From a checkpoint of a small mixture-of-experts model trained on Wikipedia.
Size: width 256, vocabulary 8192, 58.3M parameters.
Experts: 128 experts in each of 10 layers, 48 clamped SwiGLU neurons an expert, 4 picks a token, a sigmoid router.
Training: a variant of Muon for the experts, 381M tokens.
Below are experts of layer 6 (counted from 0) of a mixture-of-experts language model. Rows are named router (the router's row for the expert), gate (a neuron's input weights, with its number), up (a neuron's input weights, with its number) and show model dimensions 128-255. Each number is 200 + 30 x the weight over its row's rms, rounded and kept within 0 to 999.
Before each expert's rows: "gets" lists some tokens that make up at least twice as much of what it gets as of all text. This comes from a sample of Wikipedia text that the model never trained on. Tokens count by the router's weight.

# expert 116
gets: "s", ")", "ers", "es", "\"", "ies"
router,218,191,165,193,222,195,216,202,230,238,173,200,152,175,207,232,193,212,252,250,218,190,209,170,186,216,233,186,237,253,247,181,166,179,166,188,191,165,203,181,191,180,176,201,222,201,175,248,206,219,179,137,250,211,154,240,214,227,199,207,191,215,193,207,153,213,181,203,152,188,210,175,170,229,153,211,236,214,210,211,204,213,161,109,220,169,262,180,243,262,214,180,181,262,176,184,167,232,142,189,210,206,236,168,164,208,192,137,152,164,219,232,192,243,221,199,186,181,181,196,205,176,192,199,156,237,226,192
gate0,211,180,186,196,164,196,240,187,115,212,222,187,177,212,228,253,241,197,129,194,196,217,174,186,190,199,192,222,139,196,191,184,246,220,157,185,200,190,207,154,218,177,180,199,161,175,281,186,184,146,178,220,197,189,181,234,225,165,223,217,225,176,285,215,156,215,196,168,204,212,256,219,253,241,169,196,227,216,134,227,194,202,221,238,243,195,221,229,216,211,216,225,254,217,185,165,215,198,197,202,217,243,261,168,201,236,186,173,210,200,187,211,150,176,223,173,183,235,200,192,201,157,193,193,142,188,189,237
up0,233,176,188,186,196,218,194,155,172,178,187,175,160,196,218,190,210,221,153,250,191,219,164,124,195,187,196,237,202,234,185,206,226,191,137,195,205,183,212,153,139,197,236,218,179,225,243,166,214,186,209,189,241,241,210,245,244,189,225,202,167,219,315,219,197,246,181,187,227,202,227,208,239,227,212,205,181,195,181,218,208,174,222,189,245,178,227,211,193,257,189,219,227,239,198,147,170,185,158,170,229,210,227,155,165,192,211,172,214,215,228,214,171,207,237,180,186,203,222,181,208,192,181,197,175,233,176,181

# expert 78
gets: "in", "er", "l", "m", "on", "ist"
router,178,177,270,213,210,224,228,238,199,212,196,213,196,182,241,197,165,237,238,205,205,242,269,199,201,216,214,186,239,214,216,211,188,152,212,201,224,154,181,173,180,194,228,196,215,158,192,252,144,218,224,215,198,234,181,244,155,181,202,227,246,159,212,234,258,268,190,176,182,188,239,207,200,168,196,240,197,170,152,253,179,236,180,212,248,187,221,209,206,158,190,174,149,241,208,231,187,153,141,238,271,196,181,180,199,225,164,181,178,175,236,219,214,208,243,200,243,230,166,171,251,180,216,173,152,203,223,225
gate0,220,174,239,241,238,209,213,199,212,207,218,242,180,209,171,175,189,181,185,170,178,191,193,167,193,191,236,171,166,199,224,180,145,202,225,216,187,140,185,226,154,230,242,179,220,199,243,226,215,142,240,235,186,145,194,190,197,192,177,187,224,228,206,203,199,252,173,214,155,181,188,233,196,202,227,201,171,158,184,176,194,154,137,241,250,178,196,187,218,193,131,197,159,178,198,216,160,175,170,203,204,182,184,168,196,245,151,198,170,199,229,182,180,163,211,170,150,234,221,211,211,108,185,230,165,217,214,159
up0,242,227,195,221,198,165,194,223,187,220,191,255,193,210,187,170,166,179,152,236,199,181,218,168,165,179,158,179,177,204,222,219,129,188,233,233,181,141,240,182,156,210,208,141,212,157,241,247,205,153,246,244,178,146,236,205,203,187,219,186,249,163,234,191,225,217,175,219,152,144,207,206,186,232,233,162,213,160,188,192,174,195,183,260,226,166,173,199,202,198,153,186,171,214,164,239,135,134,147,196,237,192,198,156,181,223,146,214,214,187,264,203,220,168,197,192,222,240,214,185,159,154,189,230,167,216,162,154

# expert 91
gets: "ri", "ro", "n", "l", "i", "op"
router,205,181,222,189,169,184,227,245,216,220,204,178,163,208,227,228,196,172,152,190,164,174,175,202,187,190,212,190,184,245,214,244,168,135,215,227,229,180,180,215,199,214,208,191,202,183,225,228,191,258,166,244,225,128,177,222,221,204,214,200,244,142,183,221,204,230,194,170,187,152,231,237,157,214,201,182,160,192,186,182,234,200,154,192,208,212,248,234,266,185,209,146,170,195,206,237,215,175,153,212,230,175,255,219,174,214,198,165,184,144,275,199,150,195,193,177,193,202,208,165,323,163,191,210,221,220,214,157
gate0,227,172,206,224,201,182,220,284,195,238,219,156,169,139,228,219,198,206,191,233,166,232,177,220,226,209,183,189,186,209,250,171,170,191,176,202,147,274,218,199,154,228,231,230,204,192,171,200,167,214,179,211,189,205,183,212,206,236,210,165,199,207,167,252,199,252,185,173,225,187,246,173,157,241,162,205,209,204,207,253,212,266,239,210,191,143,205,208,209,181,171,158,180,190,193,166,207,211,208,230,154,176,237,190,112,237,234,197,160,192,175,174,175,214,230,169,165,145,181,143,251,185,188,185,213,202,226,193
up0,238,148,201,197,228,190,215,234,155,167,188,184,169,212,249,194,182,237,235,238,164,218,174,228,146,184,140,190,175,218,222,172,241,150,167,227,158,248,211,176,132,230,266,194,165,153,178,191,133,258,188,182,183,200,224,183,208,215,201,164,189,242,141,257,198,145,214,174,181,243,187,219,192,198,188,195,214,199,192,239,221,247,222,225,221,149,215,212,236,189,167,173,171,235,208,212,253,192,199,169,189,214,193,178,143,215,246,207,212,196,132,150,238,239,190,196,177,182,196,154,215,167,164,172,188,207,211,173

# expert 60
gets: " the", " of", " a", "ed", " with", " from"
router,212,181,176,220,195,195,208,237,247,180,157,237,180,196,223,221,196,210,229,199,164,240,187,199,202,231,151,219,269,209,202,146,218,208,210,187,245,187,170,227,218,202,235,204,238,207,259,192,179,199,190,140,182,261,116,193,239,263,212,270,196,234,134,201,215,177,185,214,181,193,231,171,164,204,210,197,191,145,186,189,210,242,230,210,207,190,226,217,171,226,171,184,220,180,147,146,158,209,187,290,183,191,217,176,241,210,219,166,158,175,234,254,122,204,202,156,160,159,230,195,194,165,192,175,193,176,229,199
gate0,215,243,150,255,193,237,230,232,241,214,173,210,183,206,243,214,216,188,214,226,164,228,229,170,187,226,186,165,210,169,212,234,187,166,197,199,201,203,191,172,162,191,232,190,179,253,251,212,170,209,183,171,160,178,207,208,156,225,254,191,183,176,193,191,213,158,198,194,240,263,190,207,151,200,208,175,192,203,197,221,187,195,236,259,175,176,193,214,157,225,174,218,266,215,194,215,180,188,186,224,207,180,210,219,235,210,226,188,167,215,278,218,154,167,206,195,195,200,204,200,178,242,192,188,207,238,168,174
up0,180,171,163,162,228,194,161,178,193,153,219,240,203,180,195,173,153,183,180,151,222,182,161,198,209,175,246,205,196,223,231,195,188,178,247,269,228,199,241,207,211,228,174,247,192,166,189,284,221,249,227,238,243,244,191,217,144,194,165,243,212,248,226,204,176,246,208,227,144,206,220,173,219,185,225,199,194,190,226,198,235,218,203,140,230,230,256,202,206,206,234,213,185,218,201,218,215,172,238,181,235,193,239,201,120,175,139,150,209,259,161,191,226,224,176,189,206,200,156,179,244,205,212,232,217,199,206,191

# expert 18
gets: " was", " is", " were", " are", " be", " he"
router,164,168,161,175,189,207,238,186,181,231,201,199,171,152,241,254,179,192,189,228,207,232,206,215,177,221,173,174,269,266,221,195,209,196,184,234,237,169,165,172,196,213,234,128,188,210,230,233,202,185,240,160,255,191,167,289,218,251,200,207,206,157,249,185,184,259,156,199,212,191,197,189,227,223,164,195,183,188,196,215,189,256,251,188,152,213,185,240,239,254,210,174,198,263,188,238,194,209,159,216,245,235,213,211,188,226,164,194,199,201,187,204,205,218,210,215,149,209,175,191,198,169,209,215,164,166,207,178
gate0,157,259,221,158,205,208,237,185,213,218,188,199,234,186,213,181,170,156,200,227,220,212,199,195,222,180,186,159,238,201,220,223,186,191,221,177,233,179,211,159,195,193,173,251,155,216,218,216,176,176,181,187,184,173,195,216,195,198,225,213,223,192,205,281,237,237,174,216,158,186,201,206,186,204,195,207,183,162,171,209,233,206,171,180,221,222,178,201,155,236,202,184,231,192,220,212,140,226,229,215,200,219,156,197,234,199,165,254,219,203,192,162,258,192,229,168,173,273,181,235,107,142,216,186,202,217,173,170
up0,160,218,227,174,233,183,218,190,146,226,198,172,188,151,192,212,219,181,242,246,235,211,208,167,220,158,200,121,245,228,204,250,216,243,191,201,229,193,169,151,180,192,196,242,200,188,269,196,226,173,210,201,207,195,186,194,203,189,247,214,196,158,221,231,216,276,162,205,203,187,209,210,217,222,155,185,209,169,150,231,229,187,213,206,258,207,206,217,172,270,150,193,234,223,200,214,172,267,229,191,219,220,204,230,213,222,182,208,179,220,150,179,225,226,246,186,139,259,183,189,143,183,236,193,206,203,196,212

# expert 3
gets: " to", " he", " who", " they", " He", " had"
router,175,177,193,170,209,174,216,223,276,175,170,238,231,202,218,254,210,243,203,220,148,205,186,237,183,239,182,189,253,224,215,184,196,199,240,176,197,170,187,194,227,204,219,168,203,216,197,213,131,196,177,146,227,155,200,232,211,231,239,228,220,193,176,218,189,205,132,241,189,163,218,171,174,186,170,202,201,161,223,246,254,218,153,111,198,185,220,176,216,225,185,181,207,171,179,217,184,184,195,205,211,234,243,162,140,257,160,146,158,213,222,238,204,223,211,214,242,200,203,196,249,163,196,190,185,230,222,216
gate0,223,219,259,229,248,235,203,215,218,214,200,189,197,166,220,182,189,238,185,202,165,160,220,226,209,183,247,167,196,203,200,114,212,191,193,222,227,197,170,217,179,216,194,138,193,198,193,170,165,149,216,183,182,244,188,178,180,196,206,209,183,157,209,192,193,201,193,232,248,229,257,255,208,154,124,129,198,185,241,144,179,249,158,243,199,207,253,202,221,209,166,206,185,208,230,237,203,221,229,224,194,157,232,213,181,252,246,167,220,187,203,199,230,220,211,168,201,168,203,194,199,193,211,212,184,149,165,233
up0,204,217,256,174,182,137,214,204,198,207,238,180,254,224,228,210,213,183,217,162,178,191,192,184,181,190,183,162,287,228,215,233,186,235,209,280,241,195,195,242,130,195,213,210,185,177,202,186,227,221,209,170,231,140,211,247,228,211,181,255,206,193,160,209,217,224,221,265,207,146,148,177,224,188,190,248,206,194,226,177,218,196,200,163,244,217,215,161,191,198,220,182,207,185,207,163,197,192,236,180,157,248,208,197,200,200,210,158,186,153,224,191,247,199,144,280,217,221,231,168,184,218,218,165,145,201,142,208

# expert 114
gets: " with", " for", " of", " by", " to", " from"
router,194,156,230,205,203,173,228,210,245,205,170,251,215,171,180,230,240,209,151,156,147,248,174,196,148,206,162,156,223,191,205,239,192,209,219,191,222,188,194,200,185,224,216,178,235,227,192,250,182,240,211,165,187,203,161,280,190,238,217,241,200,236,197,180,199,212,239,188,185,196,156,133,206,145,178,219,218,178,134,229,230,187,242,186,177,155,222,220,216,171,190,205,190,224,166,219,195,181,162,272,217,221,234,196,198,188,210,178,190,228,284,172,222,202,189,160,190,204,168,228,198,168,180,182,184,188,212,202
gate0,176,172,188,203,212,197,203,244,202,222,198,199,203,182,171,197,229,226,188,207,256,212,170,183,244,221,222,195,183,189,216,210,208,186,235,193,181,195,261,266,170,159,183,207,228,206,211,176,200,171,169,202,198,180,220,219,240,209,220,220,206,177,208,232,226,204,158,199,245,168,191,203,166,151,224,231,268,185,205,186,144,145,234,159,187,225,132,195,181,190,172,218,213,245,223,166,245,219,163,166,183,222,164,206,173,237,231,150,197,229,209,152,224,183,184,199,200,208,182,244,182,170,149,207,190,233,204,217
up0,223,201,198,156,150,171,197,197,198,182,237,245,207,224,177,227,205,223,261,168,196,158,217,251,181,203,140,202,256,187,222,216,170,172,213,209,235,187,217,219,162,208,161,195,216,192,189,209,175,241,208,187,180,213,214,225,178,178,233,222,219,223,208,211,234,152,235,178,205,153,228,177,140,208,207,185,223,236,230,214,213,200,154,256,231,213,248,130,235,183,152,232,211,216,259,170,165,185,226,154,158,147,154,160,167,190,189,146,181,194,245,153,260,220,239,297,181,171,250,125,231,242,229,176,166,225,200,231

# expert 11
gets: " |", " ", ";", "|", " 3", ");"
router,221,196,173,192,226,192,273,209,205,199,181,244,169,154,208,239,164,227,175,196,198,240,203,183,216,182,252,177,215,286,194,189,203,118,180,177,230,198,177,184,205,189,160,233,209,205,238,188,216,201,215,191,210,192,196,225,251,221,223,230,218,198,227,216,184,168,144,228,190,202,233,206,162,192,132,219,253,167,226,259,198,189,174,158,194,198,209,171,221,240,152,173,209,196,206,218,180,191,213,174,189,221,207,187,234,200,206,201,158,224,251,242,159,186,197,210,206,193,197,209,196,155,221,177,200,190,188,210
gate0,181,214,207,234,203,201,171,206,152,195,212,212,202,242,233,233,280,176,179,185,201,223,168,185,221,226,259,183,202,230,228,171,190,202,198,177,187,198,202,214,205,208,221,206,232,220,191,243,277,181,213,179,234,180,183,209,218,252,250,203,237,212,221,197,148,224,111,182,194,198,170,225,204,202,195,215,104,196,201,240,179,189,210,159,234,176,229,137,206,255,170,204,206,234,228,189,198,182,155,252,219,200,189,170,145,150,189,229,156,172,227,187,214,179,193,218,213,152,165,244,188,207,195,203,218,167,208,207
up0,177,262,205,243,213,246,183,207,161,232,179,198,224,219,223,207,247,160,183,175,218,213,199,168,245,185,225,162,248,201,203,225,188,233,198,195,172,233,209,216,207,193,189,235,208,231,185,214,272,206,201,252,225,193,227,207,210,247,261,190,207,214,221,189,205,203,152,213,191,171,184,195,244,159,212,222,183,218,225,251,132,162,227,192,242,160,174,153,225,282,201,227,197,212,194,179,238,175,191,243,221,218,202,196,133,218,203,252,185,165,182,211,200,165,200,211,201,146,200,200,180,184,160,228,158,169,189,195

# expert 49
gets: " |", " or", "%", " 1,", " ", ")"
router,252,149,201,208,246,193,204,247,251,164,233,200,228,187,237,274,237,218,177,173,195,194,209,185,144,222,157,145,213,242,197,238,197,177,192,219,218,227,193,207,215,185,246,202,226,242,204,187,177,189,225,209,227,193,190,268,220,220,210,217,176,187,133,215,207,193,172,244,212,216,134,169,187,209,157,216,177,187,233,211,196,148,208,194,222,186,217,190,243,234,210,186,191,161,180,213,147,215,202,248,179,205,202,244,228,202,169,142,177,183,268,185,201,246,162,208,192,231,126,153,239,211,188,180,150,211,201,225
gate0,235,181,194,136,180,150,231,199,245,191,245,205,192,195,194,245,214,241,201,202,175,210,190,179,191,218,206,270,207,175,200,235,231,182,215,150,209,212,181,188,240,186,193,206,183,169,203,163,218,222,141,209,152,202,226,196,159,212,213,233,176,210,210,150,251,195,189,199,157,164,147,206,173,227,236,204,257,255,246,233,212,197,171,200,187,195,223,172,203,240,182,198,183,192,173,169,175,179,158,242,295,192,156,202,257,181,224,210,176,236,266,209,194,228,174,182,136,194,239,165,200,252,170,201,184,200,228,206
up0,252,148,208,133,206,163,212,159,233,177,214,208,185,166,186,273,211,241,203,207,191,193,194,182,205,204,230,187,217,206,193,261,226,170,195,197,201,232,154,178,225,176,203,182,162,210,230,201,243,209,161,214,180,170,189,176,147,245,213,220,186,187,191,169,231,187,180,225,142,176,142,216,169,205,173,177,284,227,216,202,172,187,174,201,203,227,235,162,199,257,197,207,160,207,218,205,176,202,179,213,294,191,174,251,284,200,209,213,152,195,242,208,241,213,182,191,113,158,214,198,226,265,149,259,186,200,231,222

# expert 66
gets: "a", "o", "y", "on", "z", "an"
router,232,213,187,202,127,191,275,187,273,256,169,208,153,218,219,241,227,198,215,217,197,168,196,208,196,174,187,215,214,205,181,234,203,190,196,248,218,126,113,205,192,237,233,203,189,189,230,205,212,185,196,180,227,170,134,224,195,160,210,217,217,162,216,230,177,185,226,182,161,193,181,202,185,199,177,234,214,204,202,218,177,234,202,170,195,181,240,220,208,172,158,155,223,209,182,243,203,187,165,257,266,231,221,185,158,230,173,187,177,181,241,202,199,221,235,231,179,170,173,141,254,210,233,155,205,148,194,172
gate0,225,192,206,199,190,225,199,226,202,219,192,257,158,266,243,191,181,170,221,178,222,194,206,233,240,188,218,182,219,240,204,193,191,185,290,174,222,173,163,215,201,202,214,164,198,164,224,151,275,217,187,215,216,199,173,216,213,161,193,170,180,185,226,260,153,212,249,193,185,173,192,216,160,237,229,232,215,254,179,245,200,220,179,151,188,187,165,181,220,217,239,229,179,225,174,207,166,184,189,208,194,239,169,187,212,229,250,187,211,218,204,137,190,242,193,166,128,221,228,246,190,198,243,193,162,207,235,165
up0,172,209,220,191,245,222,212,223,213,193,211,273,150,214,202,208,204,201,120,174,172,232,173,222,250,189,168,204,220,234,201,179,153,197,246,209,221,204,233,225,208,224,203,137,170,174,225,189,239,196,214,233,227,199,156,204,204,174,147,161,175,181,226,252,184,190,170,211,254,176,198,225,161,216,215,219,171,198,187,207,153,184,177,190,191,201,201,231,195,203,219,193,193,198,163,221,148,184,153,153,209,200,120,194,226,262,259,236,224,168,209,150,237,246,155,207,164,231,224,193,210,142,176,231,145,121,213,166

# expert 117
gets: "at", "it", "t", "in", "et", "ac"
router,235,199,202,187,220,123,234,242,246,234,183,231,189,186,204,250,186,234,144,199,194,200,208,203,204,219,254,208,239,194,222,224,231,152,184,182,223,200,229,210,166,212,225,227,264,220,179,242,204,266,233,228,222,208,170,225,237,223,179,190,195,188,174,175,199,242,180,179,182,179,229,184,176,241,187,246,166,134,139,256,197,235,194,188,198,215,234,260,235,222,207,188,198,187,166,165,152,188,199,252,249,197,263,210,154,197,149,149,178,161,199,217,207,212,238,183,224,195,219,183,199,201,250,190,191,237,178,195
gate0,168,163,170,172,206,184,241,218,215,193,202,240,199,158,193,183,207,208,169,170,258,253,160,171,168,239,242,171,253,214,180,186,210,178,190,219,179,175,216,160,195,219,160,241,256,187,211,185,218,202,163,202,197,186,177,150,251,203,174,171,227,305,188,210,225,170,190,229,181,165,191,210,234,277,144,122,226,181,186,249,221,210,214,188,143,199,271,252,217,206,206,188,248,192,220,196,234,144,228,230,165,195,198,247,174,168,211,180,209,248,192,190,228,196,216,194,221,238,198,169,204,182,153,186,184,221,196,216
up0,237,195,201,179,192,176,261,196,257,218,223,259,197,152,217,189,205,198,235,202,254,240,180,211,184,253,232,198,203,164,180,229,202,220,231,175,217,192,199,160,174,188,197,195,248,176,214,187,241,163,193,228,153,189,229,236,177,213,214,196,250,254,201,181,256,157,182,223,231,192,187,263,205,244,214,176,192,182,202,235,264,178,167,191,143,147,208,222,173,170,236,235,204,194,214,236,200,145,157,186,230,211,201,169,182,192,224,197,196,227,248,216,213,196,141,212,223,214,219,176,222,189,185,190,105,236,178,246

# expert 51
gets: " |", " ", ";", " G", "|", " D"
router,201,237,209,192,207,182,266,239,209,231,179,250,188,157,213,260,196,212,181,201,210,254,218,217,211,180,172,182,209,287,193,144,183,128,223,195,211,220,212,173,152,206,193,213,272,222,256,140,162,255,256,188,198,186,167,243,229,190,192,167,184,225,228,251,169,196,153,221,203,190,166,208,201,195,190,211,179,214,182,224,188,166,205,177,244,192,172,209,172,177,174,169,214,232,209,253,173,196,203,197,250,197,213,177,207,199,182,191,169,199,220,242,169,217,231,217,164,174,200,196,215,175,207,180,197,189,181,209
gate0,230,259,201,189,198,237,189,228,217,206,189,205,208,156,174,271,225,201,207,200,204,176,164,185,169,230,197,128,213,206,239,177,224,197,168,168,213,199,185,227,194,236,241,208,219,245,224,205,225,180,190,175,276,181,125,216,243,206,209,202,175,241,187,198,204,227,179,183,239,193,197,217,202,217,226,251,208,206,158,176,208,152,267,215,207,207,210,165,196,185,199,205,215,228,180,200,200,173,191,263,212,214,193,208,208,181,155,178,177,174,207,160,252,164,212,225,174,187,165,235,175,222,203,180,179,194,184,180
up0,225,239,197,175,204,253,221,252,179,243,187,222,173,149,161,276,239,170,162,227,194,153,196,198,180,202,203,117,223,227,246,179,205,158,156,184,210,193,205,242,181,205,228,214,217,246,216,198,223,187,168,198,272,169,112,234,227,174,200,183,196,232,180,176,217,227,173,192,222,226,184,210,187,230,180,251,219,195,190,166,206,146,230,213,247,214,206,171,204,196,218,200,251,218,168,243,191,246,224,258,219,217,145,226,173,204,196,183,164,151,223,174,229,181,240,224,176,183,207,220,196,211,204,215,158,189,182,174

# expert 122
gets: "od", "ag", " by", "ig", "og", " a"
router,189,193,219,162,238,173,228,238,245,223,188,253,194,216,263,229,234,169,202,200,180,221,179,173,176,202,182,200,220,210,227,173,209,169,210,204,249,189,210,223,213,183,200,212,233,215,171,211,201,232,198,174,163,175,134,238,250,205,238,237,176,252,94,220,193,209,217,243,153,205,178,192,174,164,175,228,236,166,203,216,216,191,234,204,210,196,224,169,198,192,209,120,176,202,185,240,190,179,174,183,226,187,197,167,201,213,113,173,184,222,236,200,168,274,202,203,198,148,208,229,179,195,180,193,133,149,200,147
gate0,203,226,179,195,161,154,226,178,201,234,254,223,206,175,220,208,272,198,227,250,215,206,242,210,153,205,209,180,212,234,212,151,194,207,226,226,246,196,271,245,221,183,234,188,185,217,214,167,212,175,213,213,195,129,156,183,197,234,212,226,186,212,205,210,171,198,227,192,194,275,180,167,204,190,141,224,193,240,227,165,206,184,249,188,195,253,148,142,217,248,239,160,214,155,232,191,259,165,172,200,218,185,221,218,209,248,213,195,232,190,158,212,210,227,194,203,182,227,178,225,200,217,167,139,191,213,164,192
up0,221,183,219,181,182,180,201,184,214,216,224,245,237,199,169,230,239,179,198,197,228,178,228,204,148,164,221,191,203,214,169,203,191,153,224,231,249,201,248,205,227,183,202,242,199,233,183,160,185,96,216,191,180,134,211,209,247,231,221,232,205,171,231,239,166,228,208,179,174,217,194,205,184,169,188,238,188,233,231,197,168,184,232,164,207,226,172,173,210,235,210,207,143,145,202,205,229,165,131,182,227,195,235,201,206,235,236,189,237,240,169,200,175,165,195,208,239,201,222,187,230,215,151,110,207,177,219,157

# expert 118
gets: " was", " is", " to", " as", " were", " are"
router,187,163,210,158,200,182,253,185,189,231,190,177,216,144,223,278,181,217,199,229,184,210,208,241,218,265,181,155,282,210,212,170,193,196,187,255,213,201,134,174,200,214,196,160,218,217,210,238,189,219,180,200,191,164,162,250,223,280,232,223,194,177,233,186,175,244,184,221,232,202,157,216,195,204,177,190,176,155,231,246,228,243,190,148,169,251,185,232,222,206,184,223,215,255,163,231,152,199,164,207,237,272,227,195,213,203,189,177,183,190,190,209,177,199,236,231,204,174,163,207,222,152,173,225,150,211,215,169
gate0,157,200,186,152,243,255,176,231,222,241,237,176,234,230,207,199,179,225,228,229,210,184,205,203,151,273,159,207,156,226,195,194,175,203,218,179,235,190,196,219,167,203,157,201,188,184,200,237,189,178,169,228,228,243,201,240,235,221,181,244,184,192,217,216,183,152,149,170,255,162,230,130,191,153,194,227,212,180,219,199,190,195,237,135,202,184,191,190,145,174,184,178,172,246,200,168,237,224,196,167,174,178,174,242,235,159,208,187,250,228,187,210,219,227,234,240,234,247,191,261,235,188,199,187,169,246,235,192
up0,245,231,192,211,222,216,228,183,203,158,212,194,146,206,193,171,181,192,165,223,174,177,191,173,244,185,210,147,285,213,196,219,138,200,192,204,194,190,206,158,178,197,221,139,185,168,189,174,174,182,167,236,168,183,207,160,214,177,231,195,203,215,178,196,218,252,178,276,183,206,218,171,260,173,194,185,180,195,152,215,182,214,187,253,236,227,188,185,205,226,208,221,189,193,245,216,208,182,197,213,246,181,224,224,202,170,189,206,169,214,233,203,178,148,138,169,191,214,170,175,202,184,188,166,178,246,217,172

# expert 62
gets: "==", "===", " and", "ical", "====", " =="
router,166,203,223,224,207,193,201,172,202,217,215,215,155,151,186,235,205,221,192,232,169,257,234,199,238,215,198,154,256,221,213,164,253,164,217,215,213,147,161,173,173,195,201,170,204,210,215,172,221,247,182,171,172,188,177,247,202,165,158,196,163,200,222,221,214,233,211,214,179,202,167,146,214,169,160,211,177,225,245,208,206,192,192,154,249,196,191,214,209,201,212,200,139,190,205,206,207,214,127,244,200,233,212,161,231,164,198,172,146,198,241,204,175,256,203,189,160,154,159,216,190,169,213,174,155,168,195,208
gate0,220,220,180,167,181,182,221,148,217,205,144,243,273,190,184,190,191,224,229,228,277,249,213,199,197,199,230,180,270,247,179,215,179,209,184,202,253,178,196,208,169,246,254,200,188,168,175,221,235,245,204,184,182,208,177,224,149,191,193,222,221,214,222,207,237,210,231,238,215,192,160,203,182,155,230,174,230,216,217,220,171,240,201,223,186,169,225,231,204,211,190,207,170,227,199,184,145,204,183,182,216,231,258,223,230,176,252,172,200,147,216,232,211,185,145,198,181,162,212,171,218,159,236,146,259,193,150,219
up0,243,201,182,222,219,229,217,121,228,175,176,243,217,178,217,246,225,198,249,179,274,254,219,235,212,190,177,188,234,249,210,185,267,175,174,201,231,200,205,186,168,221,203,182,241,193,204,196,218,247,201,179,220,140,161,205,105,243,205,221,199,202,200,221,254,204,241,215,171,192,201,167,232,204,214,213,227,230,191,180,173,221,220,209,209,237,202,241,205,226,188,192,207,183,154,190,190,190,224,157,221,251,265,203,230,191,222,168,169,171,167,168,212,155,128,206,182,244,208,182,152,216,201,210,197,188,162,230

# expert 1
gets: " |", " ", " —", "|", ")", "\""
router,234,227,214,193,186,186,225,244,257,201,189,211,232,211,205,220,180,181,187,250,185,216,172,170,192,216,218,175,253,265,167,181,225,197,226,194,200,175,191,183,184,221,203,157,213,231,207,226,174,202,234,209,172,198,190,253,195,195,173,230,155,192,167,236,157,177,169,259,217,268,177,180,204,138,136,165,235,193,158,168,193,197,228,180,232,257,187,210,224,178,221,186,193,214,167,205,174,187,150,226,202,232,211,148,149,274,156,231,166,217,199,221,209,223,163,176,151,185,196,155,231,172,222,183,152,196,182,244
gate0,268,136,178,203,178,202,178,180,224,191,185,208,157,212,182,227,210,219,187,254,200,235,194,212,283,237,245,177,269,207,177,164,177,183,187,207,241,211,198,178,199,190,271,245,179,217,234,198,228,200,194,199,193,229,266,225,218,168,213,182,157,224,158,221,152,184,197,199,201,207,216,190,175,188,191,223,190,144,206,230,257,198,242,184,195,188,201,272,216,250,234,238,254,134,210,227,159,223,200,181,209,153,183,219,237,193,178,212,200,176,205,186,247,204,180,204,229,175,209,161,163,209,177,219,199,168,159,212
up0,275,166,180,175,136,204,198,177,252,175,179,224,174,234,130,207,162,223,191,236,182,205,236,241,258,207,280,209,260,255,183,167,190,158,202,207,260,183,199,165,186,208,221,189,179,215,224,194,226,222,176,158,189,197,262,247,184,165,222,210,192,259,193,223,144,166,209,203,177,213,188,190,214,206,196,188,186,151,189,250,227,154,228,172,204,178,201,228,184,226,190,227,232,131,185,211,178,212,186,181,153,166,201,192,235,221,150,207,211,222,172,192,215,164,186,232,186,156,191,201,180,198,177,205,179,173,173,258

# expert 53
gets: "\n", "==", "===", "=", "==S", "M"
router,195,203,226,167,224,190,190,246,194,232,207,200,170,146,223,208,211,221,178,238,150,264,262,206,211,298,200,159,251,245,187,189,238,187,163,226,185,154,173,147,188,191,218,176,157,244,229,199,181,240,195,166,199,167,195,270,206,206,179,169,230,195,166,237,205,231,195,217,198,150,188,167,205,219,181,210,165,226,211,163,221,234,237,187,212,232,213,180,232,189,234,182,155,211,202,176,184,230,150,219,205,172,235,156,166,235,204,160,191,183,206,222,179,247,224,188,171,195,183,151,222,202,245,181,186,206,183,177
gate0,190,232,190,235,166,179,135,176,175,187,251,168,223,160,212,218,220,238,206,162,239,293,205,197,179,216,144,224,151,208,232,198,197,183,200,258,182,216,179,216,173,166,177,134,215,139,208,181,212,227,191,187,151,191,205,182,194,247,186,168,203,226,232,156,237,202,271,151,220,196,216,221,229,192,228,234,176,193,195,190,201,252,231,200,173,205,216,198,156,186,233,250,219,240,195,231,191,231,208,263,163,193,152,183,220,208,216,214,226,226,211,200,198,167,181,160,132,264,203,182,220,179,210,221,137,191,189,187
up0,168,232,194,247,154,216,171,176,183,186,225,204,192,178,215,228,224,257,194,168,222,253,195,220,211,212,130,229,146,184,237,189,171,198,205,269,190,253,184,224,197,195,209,109,178,171,204,231,171,288,165,166,177,207,178,228,210,241,236,177,200,247,188,148,203,244,222,135,216,188,203,239,254,217,219,225,151,177,210,205,215,239,215,193,207,197,226,227,175,149,231,231,231,229,181,240,155,180,247,270,169,157,173,209,214,178,216,219,257,219,196,197,171,197,192,141,117,252,233,162,188,221,228,235,187,156,204,188